config.toml
experts_per_token = 3
num_key_value_heads = 1
norm = "rmsnorm"
Below are experts of layer 5 (counted from 0) of a mixture-of-experts language model. Rows are named router (the router's row for the expert), down (a neuron's output weights, with its number) and show model dimensions 32-63. Each number is 500 + 25 x the weight over its row's rms, rounded and kept within 0 to 999. Numbers have three digits each.
After each expert's rows: "comes before" lists some tokens at least twice as common just after its tokens as in all text. This comes from a sample of Wikipedia text that the model never trained on. Tokens count by the router's weight.

# expert 121
router:503507522499525489527487517483485499491526526527511530500531475524462460470522469498512474491509
down0:490445468480499514487488490500519494457530512527547514538479523470499504500512483527502462489464
down1:487480551486503511461509504505509476497495525501517474514520491491532533474529520557503478465493
down2:485510503500480500502515518475510538507533504521517494498487530492504531484521535505474475515480
down3:503505497537486482509514512519520546538476541492481485524497501476472486510477436526547510469484
down4:511480528490503515466485500471471486511520487496500481517508437518445491505488516537517523514462
down5:466482481447503510500447495506490512514481490537527523525542499511527481480541485514452473504539
down6:480552504506510522491461476445479448527523491503491488533526486550471512507479490481477488495536
down7:530494513476512518434517492525498512528460463477482508478522500521469515531507460474500501507465
down8:516524520507506520499493516518445505487534525483507513467508474471464509463473490540478477474484
down9:510510522495479495500517537489509459503500501522456505512531528481518491487568480480494515505534
down10:506501502502476507496497476559445465502482478484486530484475502481483507503446494492523518499503
down11:460484494504502503516470506504513479493520498508516466480505458431494505588477553466477490497484
down12:464539529502511499535502479528522487503477513542487497530500493524485472503476486493508482460476
down13:480477504489473529538521510537488524477483497482467486462504511525527505501532456474494524541512
down14:547530509499485509534543521487511540481478508503510502466478475455523467525519502456532480529512
down15:506497500504536528543492486525488531476497526457465514480509518464469527513492507535498496492560
down16:539494477497511488514487530458534545525505517482490495502436460513511473506498490533505513500454
down17:509532454515498469463535463523472495508512480462491457502505494512507497480500506510514490500520
down18:536463526487451505500471500483484467483507474496502521502454516526522525498475466542491527479473
down19:482483498510531452494525472517517475514464523502521530490465536470521510516471479514461508500530
down20:488513490537528454540536514471523545481534496500487498497478464487531488456547496507480472470505
down21:493491465446526474500494517523516507499491537524535530481455489474501494492479542477535492511449
down22:504524470456531513506524493519536512481529505528529469517498456519481516538439499447476505452507
down23:498512457461447502486515521518477496520465496451472513482508535512512508454513534466489525510512
down24:497532494488516489519503506491513436535462502487492505465478489506481506474511478490509520529516
down25:455469438498518471459491501528492485538500476470558505508504482478477520488524502467525469511472
down26:513487475488496456500475510440489478541504492546471467479486500525534540461532504522523543495465
down27:462519517495528486539482485495557556507507480522503495532509486545443498543488512482540487491512
comes before: "=", "\n\n", "|", "The", "In", " The"

# expert 35
router:480531503505515482502481509484499504483510565524519533504497482542477483439520476473530488504529
down0:488533520537502528510541488494515548495509461493473487479497486550478477500490477490516473488540
down1:527500463489487474439493436520450495496518478481514523510483507514494510524500487525504500536485
down2:473526518437506500521507482485525530491512491481524509496494432503563519500540487483481483520488
down3:484522519478534535515509494554489494526501500537542468495527489463520504521477477445527486469531
down4:508482448530501493465494479542481505462485531483533499548497529509500516520489476533451520519489
down5:454510466464470483504512465479496470544515463530487508501507473492496527528543502493467499492520
down6:465553508475467507523500506526542507506475498534503521512494465523483448497511466490518503497469
down7:514498524526505506521539482489510537501484489489488493571492489487504490496451490494476463524495
down8:493506493562496499446506486496472495521528486439459474510520558465534498534503499455513472512501
down9:499510432527522492524537484491513501548512460457564512501513496481518529448527477469523506489467
down10:533524512441504527452503528500498494504511495545492498501538502513506542524510467501466509542492
down11:523493485535499502450503464538478522486471480486522521489536469528520501501491491513485514520521
down12:462526460526469465464523539527519558495470492457491492527479515495523535500537492503515526537507
down13:499514514508532474523470508474499480479498504489507501529484513494478507481505493501540518497518
down14:505482533543530578498507501517515495515502489490492493508522520494535497502470457472509511494531
down15:487532514507473447530450512488527528453518473502470448508494478500513496449513519547521545475528
down16:459465486455520478478516510505464523520509479473508487504545535500506435534475514544500483495502
down17:474507486495510496484542484497505481474505454458498487481503490569532455506511551530519498492528
down18:530552484502460527510492450497517479433525504485487507453503507517531451495502491527472475479488
down19:434463509463468508498455495489542503534505500514478471502495523503494492547493499525462460535493
down20:518535529458461509508491510476492502483511480548524530437516455522550482491506509488480492480508
down21:504491488552462467504516522519534541463502528510469499509529520476557506509534508512534475526565
down22:541474489489498508518487471503545497539511471530497532500473467493533481515480508525477515423476
down23:503506476517483481453463506483502525526543481466549483492543495486502494515455497489485502481528
down24:497507509475499514499542504550469578531474492528476491472493493483511475523554582500500511473504
down25:502497522486496566529528528540457482517544527533508480517506501519546515474492466533489509511502
down26:523497527536498530535519519526503450468478454522497508498467489483477492491550474516459499512480
down27:560517555516523536505478484461513483496500419525485460476488512487494454499486502515506473484492
comes before: " |", ":", " votes", " Clade", " Family", " Class"

# expert 7
router:472503498522529466510495527497469499504508550551507490497501477527470463456521464484520482500536
down0:468493473532499499488560536496494536484481510498512532501504462523511519479495475479482499539496
down1:478534503482460518497507489509559500476494510494511494501520516487491510497496494495512496512480
down2:500505510503470481530487554495505432495526487543503503519463482520475496536496440450495467509494
down3:490485433529500460479544468492485462519508532501492520485511522518523514474491521488492468494560
down4:519488508466462540519473513493479503470550503503478517485527529538498509490481470506501502506547
down5:492507490488548491451472461526534493482480469531513495477536542535494471462490514517470497508498
down6:513505497456513474519514567508487540527543538461485513521524487490503472477549462540486468497489
down7:480529519502488490487500502506505458503493533511500530549525505476519520496522513513497488462521
down8:476459513557504524489520548470480502454500494509553501533496525523514542507468503535487496454474
down9:562415505509502448494529518475495487485491476504483505487482490492474563530468475520479485494490
down10:456504506509485542461502483498490520528502488504538500505498479540503518469478503475497505499524
down11:505523485491474525519551481495517488455480519522504502489490498494488461474512503483496452520575
down12:503497474505522501462535500517456486493499525478497506466518524500523476481457506482497520492483
down13:496462497511486487498479479500479506532546484456484513504521494479523526509495492457525488527504
down14:522475529466524523502491499521510481482500495476493537535518471529472505488496498505466528496508
down15:511519508512495520517488530502523524512460469509497524483536512509538500473553511538493495491559
down16:492476485490518493480490508473505490473518536497536523458491512517460495466501489505492513512476
down17:499540486531481506515517538518499506530513478502499534501545535497489541515491444530474515494493
down18:471484462506475501494502496540513513521464526451493492538495531488531485480487517522467514498486
down19:492529517500496482501510501523505478551458521466517497540504458504481460455516498497517537445520
down20:520469465528508483491520511493524507490486497517524542543484479468494494502510450472510491501514
down21:519481495506476462521497454493491511456461506552497488538508505475541487526546470505466490489497
down22:469450470509506485470465463472520457473458505512492445506505516525502515496527527489517486508529
down23:489508524545463472528525549461476472489480544469504482497498488485515514504467483480487525505489
down24:481447537519521504498504528500487503499532475491435527496500468504523501519478494494524475470520
down25:503453447490499524497475458541506489513532502528474481495499495493524523516463525508510489492489
down26:507469453483507512492505479475509511521460516512538491483489513490503478464496513485537495513546
down27:514521523508493492513474544468538511461483461487511492506554521477498508456523494489517532483477
comes before: " the", " a", ":", " voyage", " career", " his"

# expert 52
router:501501525471532500509477556479466483489535531513541508464517495503492492455530489511527473488520
down0:479557532452535466503507523524506559556530545531501485502516528507520453487541544476505494495495
down1:495502496550520526479503489508480499462496512505483524451522485453517547521511505476509447485477
down2:481519506458502493484518490477493493450470467510526499492475484501494514555486502520510516526432
down3:531477528519494511509509514501511473504469518525472518500532512485502491504467463483515517572461
down4:496510523478502511525460516493501481455498481461486496467481533493505481498502473502546498553502
down5:496502557467524484487473512491506520447515521495473499521460503486465470523502474512499497522495
down6:502511496496502486492492473502470486514524455478460529524480496518483485516560489518498523518499
down7:481485540476542483512485510500540477489512470479506456495508502505503456519514499519501524467507
down8:541496466522518492505493522525503526516532498487465530472527492510445529455503514515494451510505
down9:491527526506509483471500494521527486533492553458516503479488499475485505480520524481484536555506
down10:496524506502471477519491487487514490499483460509478473505479529505479525520520524514496487492510
down11:509483508489479500477530495543453529498525492485523547491509537505545462486524550538489483496493
down12:542516463515524520525509504490509562478520514549503480491534526528486499497489547500465470513501
down13:483417490504489506536498492473474506507477494456476478497481513456509495479539516515475523466493
down14:491521544488483526512492513511488514512498536488484461485505502507483465511521474462475482495544
down15:485540477501473479463503530461486441519491478488476542523507521464531469517514477531496524508494
down16:526521484490513540516501532529502488545478515530499481477529489509482503504528471524499454501524
down17:521536486497478502531499542454481509508510486561474533515522533497524531537502439533519450492531
down18:479566536536471481476490518496534478559457478496484485544518486479517478503510491488501470490508
down19:452505514490493465510513477457498537527534474500522461488473509486510479528500506518486484461479
down20:495470475520513530471480508522517544541519500516509454470514530534485505482508536515497474513506
down21:438556471473482507478499507476525483508493487545493499513511468518499488515489471499483482469562
down22:523500514499513506432504509489468517472527502484503508522534492509546529512496487501518482518492
down23:449528481498500531522505508525514500491456525466514460491514509521506528492489535472516515531482
down24:505524545495513544507540499497509495480473516518539508500552493517494453528503503517501507491545
down25:505444469479471522481492477529498532503483481513509500482507531505479521476524519487519568509527
down26:495454509511534469513505464507513497495506475512536488503446494480477466513453513523491488479479
down27:540529511497485507510495512481490491481505521513507474500525494482490518459499498509459499488480
comes before: "\n", "\n\n", " |", "  ", ";", " 0"

# expert 111
router:463516512493512489534489536471509482504509537537517535462507492516485490481502492470500476494526
down0:495512498513500533501500516444485522529557510509493524531500467502510519487453490500505518510488
down1:509533555524496495517535508484499543525489470512506519485532515520509505523508461476474470539467
down2:517507522477529515481518513500504466460514497472498483546477520453524493468513475466562491495495
down3:510520465478526471526462536468461487533503492510491516449469505511493490504443478523481495471483
down4:506476517543487472481484494486489463453510459498521531497483498481511487492446495453508488496501
down5:499481523476542479516518538503539509503483531544513515500490483499502445475520503495456519509466
down6:504511527509516483562522505487519476488513520502486492554491505482474474469525489490471490498522
down7:522521472538493531509511497520561496502490508491481515477540495514472492542512487470469531493502
down8:512503453511533470492464534487490479509502531518517522511496461493482506493517464480486576501496
down9:528495516492521471480463561510516489495487517526531503502528513515509455471481503494495499465465
down10:495497470507520458464493482507513479479464515491475561476503470494492462503472487507479542481507
down11:480488476493492500470515473547531508503495502498534507513452487470479488491461499528511525510518
down12:462465513505509467482517503555528487513470467511536518437530497530514509471523487499500462502485
down13:500493537462486523536471466501494559502513487494486483508506491497507524516526495455519486472506
down14:474494502511483511505486521461449548460515531518469494523498505478503481472511483485488510539538
down15:508523559489543512508513551516504540490471463523517518533531490529519459488499464515540538525475
down16:504486539521521495537530508512509479502500468473517475526513467507518543499555480494460496509522
down17:469483492474518472489516533505498515523506539544519506445486495495518453502494508542470501480434
down18:538514484501450501500475507476465522489553495471444514497519506467493478496476545483478514509497
down19:523506508472553469487486539530505491531507548533518515515505471543462446491496480477471505500510
down20:541501532507518518489493497503517490518540506519567521519494534534472531521456482506489513509465
down21:501504549524476482518486496516481522491480465461469474501548562510515505493534486456463535491490
down22:434511493518500490512494453477494515494512498461479492447523511481495470537513491456525543496553
down23:443505551486463546521485467495504509514489510484482497463565477524537523497521534529507463473514
down24:507473475519528525473503490484493557475509541474524515514442537467491456484504505522560510512497
down25:499495474454517492490514549515483494504523527474474508518461522448561460492481501466505538520557
down26:507466461496511525479473507484479510478485477543445501473497506492468482478516475486482516519542
down27:485500468531498508499508523481490507487503492512486450460558523487513512471482462530495505488522
comes before: "\n\n", " The", " He", " In", " It", " She"

# expert 66
router:469520539511512463540515521515473529522528554509515501489508480524483486485515486469526486490540
down0:504517483482497541476481486441497505500475472497493477504527488527485491489520453495489498516464
down1:526502517504509495489503486468483505492498487556532525473469503531517490582530524497529496493490
down2:512471497494501498500518480499488504531479520499466457482526492552522509503490497492475528500505
down3:492498480502527544485517511493474555429522507507458521468489467508527501523515490489485488547481
down4:445482491486575476487456551517490504518518499508451507496504540461497514472534486473458544474521
down5:549490440512491467504552502463517471504503499511497485499505502541458542475440463502470506511441
down6:513502514515481488515477511519507490477538484534479472478480531526493509522534511530485494524443
down7:486448479502504535496486463533545508510506487497495466504482477532460524518447482502513475547522
down8:518535436485468532540547457480482498473499514481480503495504526513473519451500505505504519534515
down9:437528471476503510508498516536488521457490482469486478473494519490485493471525470467524519522546
down10:512444529530472467519475500508503490493510467518456520501528531528475526522479517537454496534497
down11:523508473499479498469528516498449514467503515500497496533527540519443512490488526503493502496503
down12:509500504530560455451474517483508472506482492503513494493514471569536502520515477527492479516472
down13:483528490549447468486510447457480489540501495489499511480494515493502511460449497524514498516478
down14:509515446514469523496479514499456475520449474587478507499498478498487479482515467511504506496488
down15:484512513498509515526502495509478462532495479525506519499514496499511488508507519479531526523467
down16:490508517536490450488486488480517486497499497509515520475488498523507473535473517499506511450533
down17:458466530460510516472486525567506532521508469502523504534484480498477470506502495505490530487511
down18:492486508488473501556504454484519485505527459506473513476542443498502526518436489507455517474478
down19:493499531480476517507518510520463516491524526509496511484493527512532501511490522497501507552495
down20:544468486489500491528526483520523486531534480549479485481510483475480511506473493520472464460513
down21:520520526501516524521512519508488492533488553494483498507484497495486505539467527475468525551514
down22:492495518498471536527504532530479504491497466505473516560510556529483501491497535497544538462524
down23:473506468478532569525504473525476524553490513476523476508506473546476500478447475530496525541501
down24:499542518508467512516470520457529507478487483523505515521506515517529506522513491488494513440437
down25:494535498485507473499463531508487523492492505477478497501481526505548491467513494491460475502534
down26:489484534442529486514498549492490473538498531505506488490505458509484503458528509493476521461503
down27:532528522471458504525499482543510539545446518515440487469463538492516552479508510506492508459530
comes before: " the", " a", " his", " this", " 18", " its"

# expert 34
router:479506542481505493547473523486461497480536540506499511518509467518480482492531469472520465499486
down0:518505448505487533454483520457557534514502504523486492467450520468489486493494500507512535521517
down1:489547482508521514524495511487483559519493551507536540523504546557475495533447492511484506492507
down2:497420518502539491468494501549484442528514500494515530488468452504484521502482500515498448494464
down3:506432517500470529461499475525458509545518516498488564469500508463502471517481507522508476510448
down4:506509478554492501530482518483485551461517508505500520513485508490435479459478481498503482467565
down5:443490520482434484472532478506509490524483457474529451524508501479477534489495531510520503482514
down6:528466537463483492534464479516471532483474535495523505503500543497513457497490525506487529515515
down7:499490492499517458469516472522506447500560526473490509478496543482520500522545530518475499486474
down8:509534525499488503539516476470504489496511502508498461494529524477487478500494491481477484495518
down9:480501507516460508463518510496515423499473528481542488459538485497492522519539479474493497498493
down10:541523553498504551520522520541526497447505541491495461536507482484504503491484495503505511509534
down11:454452553521483471524492477495530445553509502523498506490564499549501556489546475490479501472503
down12:517516529528555515488491491487520506489544475483488494491485514457482538477486458515522491492541
down13:492524526527481486480495520485466511493480478507468430514520536566498493489543442515506509480513
down14:539522507492476510516479513488477533467489556507535511473491523520492479518452513519515531512563
down15:518506474509564535450457499508525484512458528482532535500489511504484513497483487528480491499490
down16:498506522509519502487527485514488566486500526470500488485483534476505501520487508482522547490524
down17:505478504508519466486521561512437498502482500482532484481485543514501520498476551498447451500474
down18:523495500495544509507489490516499509441514521473515521471467496530467558515510502523506507563486
down19:489470537460503467489506479526463468451490531514530506519474496505458486475533509492490475537455
down20:481536472510481462499520492493526443496496502502485492512497426499515520499524487473528510514449
down21:502463512461500494422517488536481503499482517448515499497460492504513503498526520522484537488515
down22:512468511471523507519495520510488495542511507542527456492532527500537494490481504477512487471504
down23:522507488494534507480488509574494514541484517469539505487525468470482491519500545474517534476515
down24:495526525454508513530515482519465509510507533526525487513510525485510462514432515497507485508521
down25:503508483515489513505489558513480504511517498550511516477518468509486485483518484555484513481478
down26:551506505515460502516481507491492516463536490464512521521521510466520543501466513501503440530502
down27:511590518530468486561491501518527498505511512546502461463521458510494504509499470451529539496518
comes before: " |", ".", ";", "–", "  ", "'"

# expert 86
router:474511519499532469536466535467476535520544528520525520511513482509475470493517471477510492491504
down0:481505497478536492515513543497488490511513529495459492489488564485451482487508473517487527479501
down1:477494502476506478511486548473502470516482506501485528488537524510537514475543515491508473530494
down2:510521529483468520502495489495508461473534525540548500511497505454544504498503497488524512499470
down3:526514499535461523487528456496543523499481502505557519498515555521495487501557501532594469491456
down4:492529455530494462489503483499516532499493473508522476465490506464493489463525450472481514537509
down5:496499459473493498495520534509499494489485521533469442479503491514472460527559474500532488505473
down6:494510510537489478513549510461479510495514502483513479502517516485519478511477475490478500489500
down7:506490539494524487534490461483522523519537478468493547507504478539483447503502495476489476532494
down8:498508524545538502497526519520475530490439505526475511496520458498471520498501479536531490464475
down9:478531536458513480458471474474491461535482498495493528489521497481504492502520500477483500509463
down10:476478488501488514512520541514475531509487501485493478481486487504489520487518478504495528505504
down11:504476517473503470500441478463487470534520520483460507523527479490481500508456465516493485519506
down12:515527491533439534462475491481504502497494517527522458517529481491468456490522486506485485489509
down13:513514482505524487486471511513513483457491501503464489531506518475557529482566541439551504489525
down14:515507471506486489457514500489490475491505489565492469522496468511463502508475473498494475513463
down15:517498516536500492509516494501524521474518523485551536492529519475525512490508538524492555510553
down16:521517536535480507489529531535538492535514526511455512473524480565525487557487488495501490558488
down17:520475536542521488485482484538501491519462458483443506486518543515446499529523496534500486510494
down18:459485502507497482517474523505533494493537504562537457512487447494497489502483527497503480535495
down19:476543517464505454516506529516490509513501509522492459502458514491513527525530481571516537464501
down20:508503507467493456540500528484505473502531517491530516493508528495510510497473495532497525489526
down21:537483509537484484544544510492493522502504508495483513508488498518538509493438529513517473452490
down22:493479533455453517533556506520494531446537501465517485512539526544495489517535495475565444539448
down23:501538505499478456526495494510533486467485481476478509447550496450539474515484527510488507517506
down24:497522494500475497485482518504491539531507497517464491489533523544489480525528475530513522550472
down25:512497537513524487539493487486468524518512540507483530533502505521493521506443521489532503490510
down26:473522529488478455534504498508488511472540501479534496461495518455506500468477552505547502476487
down27:482495538468500469498486458492501448486510503535495480492501550492532491540543503534486516497466
comes before: " the", " a", " to", " his", " in", " on"

# expert 22
router:478516522500519486542468512490460489524530547511537513504495491527473467463507496466505478473536
down0:482477521506501528536507491514515531511475494492499511506484484486501474490501467529495506484504
down1:468466510509448483492469573488527482500527470511481527491483466490492507498476500496471468478538
down2:512513537527514500486499506520494453503507484486551478521507490510515538486495551511541501465498
down3:511503504511503485502478525484526494444473532487504488478507535521458534506515489496527461491520
down4:488495539473531500516479528476515495462534486537498491487528472506522477473503466499469564505480
down5:481485488492490498472497440510508497483517504526514462496504504482500479499501528492510483459502
down6:519439509487522499481478472527542479504497543504495509494498548461532518545498481502503461495472
down7:483489489453520544459529486487530466521541499495488541527508488524480481473491448452491493485472
down8:482509502469492484473531483452525490520544510494482500457485483513489497489492519523502545511486
down9:463483510468495493456498520529464487500515508510528498505486479502491517490518526492522508513483
down10:510480476515519536506466504538484506491491480450486455495524503476526492491530502480486487514496
down11:522530532460498514494543505503486502542521479511482554545517447492494536513544476480488498512489
down12:484512539528505463527496477519495540511494531510478511517477523480516499490471525481531486517477
down13:511495503522534488471504525483503479490489554472534513519462531473467519493468458496514466528506
down14:518475520507485490490474484533529524490524531495484494503486488481480521498477505513495488521519
down15:526500512470534480456522489476554519568476498465486519503537494491485526502486486488515490507501
down16:493468533504484510469508455523455539475461477470514495501463532529455512521526511494522461502471
down17:519510518501526507490508489517499547488528530499522526515469483495481491477487513468465502529488
down18:518533486500491454529495519544525477478502491508507505510511494455525542509522460488524515470483
down19:506472501492545465487481483479487493537479506545504452538493504520484497510534486497489463493464
down20:520516532452494477486492497538499529471512475485554483482477524490499491481539543494519483491500
down21:502488531490549489500530452518497477520491500521527557497499505458525494530495523527479487514478
down22:515529483526484474446497485468519491481476495491506473477492545483516512510510472494507507520490
down23:518437523489538484472518486469465494511552501497514465479498489537483501518528501469532504510509
down24:492584525504515523476472508513465529491476520513545484473490486529501485489526502485537451487501
down25:518497489534500492476538498472528492491489493469512508475457492547483493506498496545509494524525
down26:510512478479514516533508521527445526486471460471528491496508500479484507538493511510491495471496
down27:519457486509521527502477516524497520471425498540510473544512503487491467515500502491514488506510
comes before: " the", " a", " his", " her", "  ", " their"

# expert 58
router:501509538486504498506478523471498477501522526538507522477522500520459492479526470475519468504513
down0:469493498481521522512490522526570525490476514495480506543468492499507498491531499479473452514516
down1:542504483496528482526527486506514544508490516530499482470525519489486511536458537493485484534475
down2:504466484482524515463482511481489513545484464512471486516470553506466457525496503519488485502473
down3:523520500512476508510472506491509507497483481533517444512505460542527450506483478499514500510483
down4:493478445519477491497490481527495536493476509455480498509466551497526492489466528495523472490529
down5:517524523496502524508472540505463466514530419428463490521498474511490505491489517481539520465511
down6:558503510475474482438473536519458538524494487494532536511456505545528501473508498495521468525470
down7:512487523526472504516513517514477534490521510494523489496472486531494472481468481483486457513485
down8:514501478505450533467479499472493463483492504507492508502460532509503548509527437501543529503499
down9:487532478492467513484490485452543501503461508495533530483507501461470443513465523507504445492496
down10:479469499522492452521504496512453484484481507495524532484489513525485505502464514508502419510496
down11:495473503524493504498511539508546488497508486491526535492526469467476477489453466459513521484498
down12:472508536445507514477475470496495517510493532516522474499559542521482502543505529537476536485473
down13:472465485484490496508498511449516521494548504494523502519426526513499476515477487506503493489527
down14:486520473471534512510499487542530502510502526506438501497517514477466471548476511530467494508492
down15:488437483453503508521557536460494491482479480493481507470524479510501507516543534489489501535481
down16:509449515478550496442520479531498491522519466528479488494507489489477514463523513504503478544450
down17:526514497473498494520517524527480553486491484450487515479442488512469520513491520544496475518481
down18:517485492527508504529517503531520537498535484524498523546502485454475495473510473491504515490469
down19:545509525534538463507480508462490487491540490500513537522469466471485492448520492486496492523498
down20:501478537510492515472492497526470530531479453474512478523500499530533495464511508545539525497537
down21:512527502499531446468518453510511577507500493474514523461497502462505486525493474498503491522514
down22:520488529509497529472460509511472530528499485465483498541502483501498473506490459485535501514540
down23:492528493487515474527504512508515538495490534549517455472499513525486502485522503511465490496545
down24:521440485471545469539540524488507506457494549502499542502515471474502534496475506508519478531489
down25:491512527538475487514486529491484473495507474505524514470476483533485484513537530494472520494510
down26:517521490510464468504520542477484506487521446537508494502531493472512495492511518548466514528507
down27:552492540520500533472497497477512499493504498495539512546509458508514489499469483468487536504513
comes before: "s", "=", "\n\n", "'", "°", "\""

# expert 110
router:483531535495494498540463555482476494491534541515521499469512453546491466494524494477526483483528
down0:509505472520488508479491508515452454483495516479532488509499511498525507489491489493507473489499
down1:525493482451462480510511472501456528507533539528526548485537513498477515479525539471506512476528
down2:500478486499528478482478486477503516502546483458512507518540488455490495503456485516515509440508
down3:477484473486473494482472519502441481518488482467495460497459484496484544488517522461525510497515
down4:520422480507489529492518485506482484450492530502520511461555542472532515478478514479518478543489
down5:510512514492477531514451480505481526489514523489457513531544495527461518470511485455497526509491
down6:488509495495485431539542545501513494510505547526487467485495547510535480503511457485481512497541
down7:471477501465536506526499485498520502490557468513498521499521500529502492474578481469500476477494
down8:569481462512499517461458495486525529501515505494506489452484486473442475548446487516491559492507
down9:493551517528493523482481556507550459512478464523481514497539451490539496479494467512491477500505
down10:492488503481486517489529513482472512467482489496574516481548516486519529507497543500533462482490
down11:527459479497516504511532514495447479473483519469478464516453473513530495504492561506488498515507
down12:457484489518492451474467467485498444448482526485524471452499498462514476481499481457513502517488
down13:516535515506501460486495519500554504527481553536502487463466479531502476550464500498505495477523
down14:505547517468464506512515506521495468490491522548506500450513480528506505529527515516545476462513
down15:523450527521464489518492474507481500476497555489534441494474468478496537480490507482493515515489
down16:496497497511472482518515490509485510489527499475492515491452530518531487499500494510503532500514
down17:515520515560537482518466505525553527535489487485472561501515480503446496498525475517484469467531
down18:539503486528485497507548479490518446515529517492474518490467501480490507466506458478530498471493
down19:499506462481464506490478511495459497536477512474486511482559482492534515509510506526521531488477
down20:517521494552513461553483513492485495525509502462493491496523496496512484527519484508488526471516
down21:529535496528485473555514535507510503468530475475508464525509482508541515511505510488513510505513
down22:523527511501505554545547487534475542469517478444481474524495484487499530523558541506496480507492
down23:542529548507505520483474534493512534549523478507484458543520530479528459517498469515520533491500
down24:504477499481476536481561509465483511420519468456461447482461547499514547511488509491547521529479
down25:506517512508539507511466493526481490484483524531495496487462514600470495520524490503455492514496
down26:526494471489508486478449515559528498478488480487483493537517466467507461468482497505489494497489
down27:463514544497512466519468492482562460506468518543534484465524458529523447529479503508478469469533
comes before: "\n\n", " The", " It", " In", "5", " He"

# expert 84
router:504489513474515511509454525474471495521536567507520534509501490518490483466510489493515500471518
down0:532551509491495544475476492506463516496428521479492467505515515510499458490559491494480511511467
down1:479475526511511511528504498486493519460545510486477489524508500503493484481549534494505456511537
down2:539548518509479505518512540443486508544511481541483513497474479488518485494483521507510508485432
down3:465519503519433470515505477511493482539496487495463530508526517515509479518498487504516546471541
down4:490517530464488514471496505515488455520493539512485505511529497500476525488467527527483495521511
down5:499529534489518543492488491496461533520498491481497498523469464487494491516503511477555489511518
down6:516468522519509479510493514541519511532488537520522514520563496468508456465552525493524500502514
down7:472477499485518525483495491488501533524473475508504479533536478540514552506540498532504549494506
down8:495462491484507518465473453457487532497554474473505499465446469480486472498484528536483470537480
down9:525527508507474525486502487472495428478531513470508511499491517530491510470530479526459488508490
down10:498510483545466499466474516469488496563516470506482464491569492515532529505476471530481510515513
down11:551477550484502503490499497479531448534494489509533484510480503529508532472501538512507528458552
down12:510563507535509517487523469502494555502508493501504490521482479484537500515535470485481515534506
down13:477547470480483487494502533534503501509490475535515515498471519501494506548479540479554524442515
down14:512487507528490497498530485485506498477459497498442496546482452471540570482509555470492513489471
down15:520515531518529475527518510527490462478513461543516565502470461526494500485560517511494483448480
down16:480476479488468526490517489497522479472516452580464500517524504542555457526519449535490503484547
down17:468542511467499492467493501526533513452482493530534503510470513508516500477480473502524476474475
down18:487504487473468500486482491478539518514511472499498506489487487508516498507451533513444535465488
down19:531527451484484520471509490512538479449504514493523462521446479513505465529523487484500524482490
down20:493479492501513513471480538523514509500488551497546524506494482475521489470494499492527514464474
down21:489496524455493500512501524530504526487553533509497497509478530515502502542504521554550499452523
down22:509463517524499457493549521475506536504461505497467541493475498517514513484504514514483511420497
down23:543504545523518494518479531508456484512526493523531469492459521493501508533470529514515490532479
down24:444483535517491538457477497504526507503478495565505534516504521494498472512468517468470489450513
down25:488498549550499504476532501507482461468474512515462573537507513477526530477516507505505473524437
down26:484517521499489487529511467485473514526493519479476478498547558474507485469474461490528523552480
down27:504547485481473512496471504496516532496432483536508508547474572504543481503461520491475484467505
comes before: "-", "|", "=", "The", "  ", " Votes"